config.toml
moe_layers = [0, 1, 2, 3, 4, 5, 6, 7, 8]
norm_eps = 1e-05
tie_embeddings = false
grad_clip = 1.0
Below are experts of layer 6 (counted from 0) of a mixture-of-experts language model. Rows are named gate (a neuron's input weights, with its number), up (a neuron's input weights, with its number), down (a neuron's output weights, with its number) and show model dimensions 112-223. Each number is 128 + 24 x the weight over its row's rms, rounded and kept within 0 to 255. Numbers have three digits each.
Before each expert's rows: a language model's description of what the expert responds to; "mostly gets" lists some tokens that are sent to it at least half of the time. This comes from a sample of Wikipedia text that the model never trained on.

# expert 1
What it handles: Proper-name completions. Second parts of proper names for people, teams, universities and places, such as Kansas City, Wayne State, Washington Nationals.
mostly gets: " James", " John", " Michael", " William", " Smith", " Scott"
gate0:133127179134126132120134079129130174152107160052160143106185094105156135126127103122131127115118161131144149142140143094123110141117145123149130115106143115139135161118115098121154143173132134146134153113162143081097147133153115111112107149122110123131152094135109139116151140118138166091126123090127144124134147100155135121095098154139
up0:131154136139107104122157126125094153171120187123148061130162106087110097113146086102176133137074135159121095102136117173125120120120172078119151117140145127115142153078157170112112107158084108125137156088128077149125178115139145115099147108117137123116144115159149100117119171157116141091118144152149098140124102150113111088129136140128
down0:107114123115145147127093182110158120116140129117111143140102146091106145142105154168087129123114138117113091156088125127097178107119093096133131125163100117148130101117136169132115112113103134137088147112116148146065121143158131087131175112137106112154156151135160119096171160140159085142155140118102148104124131091130119113110126144153

# expert 13
What it handles: Science word starts. Word-initial fragments of scientific and natural-history terms in species, geology and anatomy text, such as sil-tstone, gal-lbladder, cor-al, plus hyphens.
mostly gets: " JPL", " MPC", " Animalia", " water", " Phylum", " fish"
gate6:120165130148131140142104139109144155098132158096158119137134122148163105138133124140149106164139117102097163136125105132103180145150164092102111112119141112103113138120099126105124114107106152121128119068113139125121106170149087149094162142139115127076122124166122088113185092102147085095154144178110141113129168085142128106133100088124
up6:125064139171118126122089124140118075111116154116111139148147115179129154125186113105114160104108096146111126077160121122124168149093136128136087111085154103114111126131111164158097137156133164124095154167151083123140097097114135127120140121092166134131118150138111131151124111155072113135143106135136113114132105130115116123090133136166
down6:108131115173164114123114065159124152110079138114142124134106205131119088153132135194131104126131132178127084092140150099069144186119127137108140101116147112130119088124146114177086100088130126129148071135136126102091151142134093128124158150147126145125083143145163129139139142160114150119189151146128122108080137137133149085131183130146

# expert 15
What it handles: Table separators, dates. Pipe separators in wiki tables of elections, sports and statistics, plus month names and Born or Died in biographical infoboxes.
mostly gets: "|", " |", " Born", " January", " •", " April"
gate0:107156134146124127104131100103135133129162134112121100138110149165081160132144070146120091120140107106127111114157102114148092146175121123144076166132104153125155150086137118130134137143127111143142164128155104150120135149131137125121144081162138130154124117142104115122096116128142083166158103148162126146127104135103201125094140100113
up0:145159136079120138132145116119105141110163142133146123133130144125148136136137138143126145089082140125122181114128114117129124149124129123136096125146177105126131109102180105148102123128098079160120133127132103151100166120120096145129128107136114143150185139110138094130115079122144117132120145186134167136118127139149179129149075126115
down0:097084098075118144157146115123156149161137124139160125153149135102085106170100154125176131110121143124135138155112109118141168076133116084138150139156136115114151150150093130189119110105106112127140153111157139136109190109121123128174138138118095131162095138123127113107147101153102138087120141079131121128118141132128114117144107128157

# expert 5
What it handles: Heading equals, syllables. Equals signs of wiki section headings like ==Biography==, plus mid-word syllables in foreign names such as Jo-si-ah, Mar-ti-n.
mostly gets: "=", "ti", "si", "enti", "Career", "zi"
gate0:162126104139123118157099143155127146144113121064126134135115120133126131156087147081114078118136084158161146138148147119134112119129103131113098133131098144159089124127117157130091107176153135106168154083161107119127116181104125143106120145089172112127113145123148153111103129138131155125118125149092108136114141165149098132135131149208
up0:135135100091093107118146112119102108135109138128120101121088109135092113138179107122112089123113116124096157169153106121128104103132157119162142127139125142133097130132105159152142116159112131121086090127148126104132119127113121134155117140161118168143093147122183197132118121106104139139116168116111135131115113146152095117083126103090
down0:132133077141112122172134148098094123129135073140145106200117146116146111108146122145127168107102137083120115121148138100097108129154112089118152154106162158117161079150115092122122148151162105139133108150143184096112121124111099183090142116114127154139150107085141099109128093105136162140117104161065130120119116168117181174125119117126

# expert 11
What it handles: Syllables in foreign words. Middle syllables of foreign or Arabic-, Spanish-, German-looking words and place names, such as Em-ba-ssy, Fener-ba-hçe, Leib-stan-darte, plus Syria, Catholic.
mostly gets: " Syria", " Catholic", "por", " Saint", " Egypt", " Arab"
gate0:153131127142101147087159141149107144120111118114113156137173156161105151156162136108127144088131109086149144141149115126171138105140112161087084188128121117148152114098113144117169157127113110107116113220130108080110149128111093104151083160113101169116096102134109159122153113129116127148137143113160114103138097125111129166113118119152
up0:091154069138115155117134121165136135135133145139133127122127119152129161076103086117143151183082154146144090132103108104135143118116131101150136098143107146120145123120139131119118120186151107133100105130123107115154111144120093107125110134109164142132151157114136144120180131121106111134103168104139172161122167125131130125107153138185
down0:107123117091128142146133143104162090118134137125129134106116120136105157100108101127145159157134122147099107131174117111115101108075098140127127119121123144157122129106132140081164127105142142166151118091120138116078100151124099104129132111100134100121101156133113125151138118119099143129117120098102115109163164118119102115089115142126

# expert 3
What it handles: Numbers and years. Numerals, years and number words in tables, date lists, scores and election results, such as 1998, 2–2, two.
mostly gets: " 6", " 2", " 7", " 8", " 4", " 3"
gate0:149111140144117123132105104107104131087106132129148148084113115177129154139111134125126117106144106144098150129133143118141111127182137121086156157109139162115071124155124132118119127149093127163095167164104134149136134150138118097128153108141142099165109158161144087129129143098179133167138129187140152130144119099136141130120103138115
up0:141146117154138158151138163154156154117160108128160124093155151134087117118122099131133155136111151131139121138126118113082137119116112086105087078137130132101133134162167137147163118107157106111097117095178107099168115146126146185104124145145163133099106123191119109149097120127101120143087137105143113113114166124136120126150148082137
down0:161125154123117157140087117099171139108091146111130175155153100134115131153154143127101139144117185111091164124103092147127084131114140144081138152121142078133137164138162112107071125178128119140123144126122123094136136119074135145139141148108114112142141170140125151152134105140121131145159128107154155139117153057110071108135115117124

# expert 8
What it handles: Name pieces in tables. Fragments of foreign personal names, non-ASCII bytes, capital letters and blank table cells in sports rosters and results tables, such as Pa-bl-o, Albert-o.
mostly gets: "  ", " Bh", " BRA", " Nicol", " ESP", " Marc"
gate6:170097117125132085116111136151117096123083121147111124141156153118115134051138147188110130132156144117142121153147101111133112131138092146088158106124102135108051128153095136112134130114095114079177163134119156120120084141128089114142099141144157121123121137100178096120142110112131097156150147108130074130121136165136154127173077167158
up6:127112112109195120139139082106140133117119128134163113086177117129086124130122126101119117117071169126130120147139149136145144130114122170104106161088148144170182159142139083147141116103114115113130114132139131140125139141124130127126087134100097099112148119135130152145137081169148110104103108129114110101157103129141180093122109138116
down6:141112149158117168116158114142116079146171134095113103111106132126109128160098155141102162144114119084091147147198158153132132133174098110132112152117075135116168115122146131141178086115119138112125161117108057200157094103151138104168138085127180114150094176148092163128119130128147157137149115126132113094140162106147154107125126133129

# expert 9
What it handles: Prepositions after verbs. Prepositions and function words right after a verb or noun in prose, such as inducted into, son of, desire to, in.
mostly gets: " for", " with", " on", " from", " during", " into"
gate0:099117129140126116124143130138130122140124133094134140106169132110123138106094130172171123127113182140115142139097142137138095144213134119102132145100104130079166104101118159099120129154105151135152142085164111147087156120146143123115161135150122142116105158104133117090162123137139134122115161138125097127108153144176159152057119159156
up0:122132138052122083169100119145169135142158114120145115140148163133134085150186145120135193151133115116130087100112126116126112143135130155134108180139124121153124167110149120063085103122145110167157113135132091122111106159148104110128077110128175121116137144133169131142133137137156144156109120135125167145100158135121134132140124132118
down0:159111156165129136145140148113122097121104100100106063168103092156117089144158080103142189102107134133120158162143155145123135148109130134137131136148158131144108137128148162098141150103127107124113131138114107135116121132128121131103126104134144158085093087132164132124118161130108151137176134141199127130135132126116172118141147144112

# expert 0
What it handles: Periods, colons, coordinate symbols. Sentence-final and decimal periods, colons after infobox field names, and coordinate or unit symbols such as °, ′, ″, +, −, km.
mostly gets: "″", "′", " +", " −", " .", "."
gate0:096127172168103166172133140103169140126098134090131109112142138101098148139124160145160100122091132148126138125192086124157130151125140126140112140161150148093082168124107111188098159144122097095086068142140158158126112144104150150140194114167132116131129141142140156124110081145127123134110102148139137079130132133117089139113141133160
up0:121108103112109124124118161154111151100104158117154143130116143129125167133130100129144146109149122118125112097118104119120156112156095106127115138139129105137113141161150155106150102117104114107152135127182101120122111148136090086106114133148148094186132098135156085139102131125148120107150143149120176147133138129141117165173166152106
down0:105109120175127111136121147122101142132094143150099153162086114121096125122108087167150112128123119094154118126136090114105165147133112148132165108147097110120082134158136141119121118100138162121090148105118150124117112139121155126149147126176167080162138140109140124115150114156162141175157172097129134122179083136118150137156145081139

# expert 2
What it handles: Function words and verbs. Pronouns, relative words, auxiliaries and adverbs in narrative prose, such as that, which, he, had, also, could.
mostly gets: " that", " which", " have", " it", " they", " where"
gate0:092168117177116091148140140087154113115144155116146156102116146124120118137148129132095120182152140129091136126093126139142110131122138177128165122153078173168111118152148145127164129115135140137117141118161149126157072105182126144113139146104118138134119074105120182124127124141155113120099141129131128122134109108123154127174096125118
up0:136149129142120145147127133116135184131130095159115165106120157137162130131117098130134133132122148116156119125116153124122129156121134144130121139134107142162137119133161124118178136136131131150114101130136149136099160153102152147171120122086123140102143117144161134126182168122151153108117120138092098092065095148117139130113083158152
down0:137152150122160093117109164118082110121133138153131066096141118134139124156111128123115132141178122175147120142143169100096124139145078136148122129096112092148083129115130165116116086121148109106099136154080135103109100138112121143126126115156118127152128061123089143075130138136113121167172120152155100160103147120114115097129135118124

# expert 4
What it handles: Apostrophes and music/award words. Apostrophes in possessives or contractions, plus words and word pieces about songs, albums, films and awards, such as Best, song, album.
mostly gets: "’", "'", " Best", " novel", " singer", " song"
gate6:124170138075122116134161130181097176125138118126120147142146111166148092114163128131106083139073145148102091110123139121149128109118176126141090124125137147083114117132150132091132099091130100120121144124134157113146138147114095142110097123098137109163134110133131157165129109144123138126124122142129132125188085142087162089144135141128
up6:177123141112161114150125116107113143137133155157078126132108114088134154082150145128115120127153108145158123150128129123126126175156118136108119098120113146116117103109096161129118109140170166125094109127160106113129105080140122124128178062150110137114141147066125143135099134144101141083139092077067150083149133130091178092116128106123
down6:163107133115142135165111101127125160078116149109102125109140093133164165135134163113086103122093136145163112117126076162099134127130134136117122121122151142077169125143146136106121159128131149191118135108133079137064100089071143104146151127084176154127127112116152109096116125142119144118090136099153138114155114157120161142085100136095

# expert 14
What it handles: Letters inside rare names. Single letters and short pieces in the middle of unusual, often foreign surnames or place names, such as Wed-g-wood, Schü-t-z, Sh-k-ëlzen.
mostly gets: "j", "k", "u", "z", "ad", "ie"
gate0:121152170151143104108137141095081122112121165115162107160118115137176135137117112142137121137101125157140102163135110136145145114169116118128102089146095149161107118151114128171115121158140112151166115084117113088125113146111149109145124150161138134142097167131136148118148136141110144129150118136121138148142112135113135155111139101122
up0:111183132151132124120141097160070122116136145159116152106113124086196132066099144167112125133154102125126138132141139082131102124142127133082144099125140153132181098118165128163109120141101113112159141157093106100134144111144127124147166135103142145140158150142110152108128101096088132131123118148141104123136137101110123114118120090116
down0:126132145144094120084137135098143131139134174123114150108118152123141076130138174104180158128094144106135128098083144160121171112139121137155131202096170109133094120141090106097164139097141149120107153121126137128133147106150098151147172082153103099137106153123125116102108118127131122139073145146150088084169185116151155109100135088151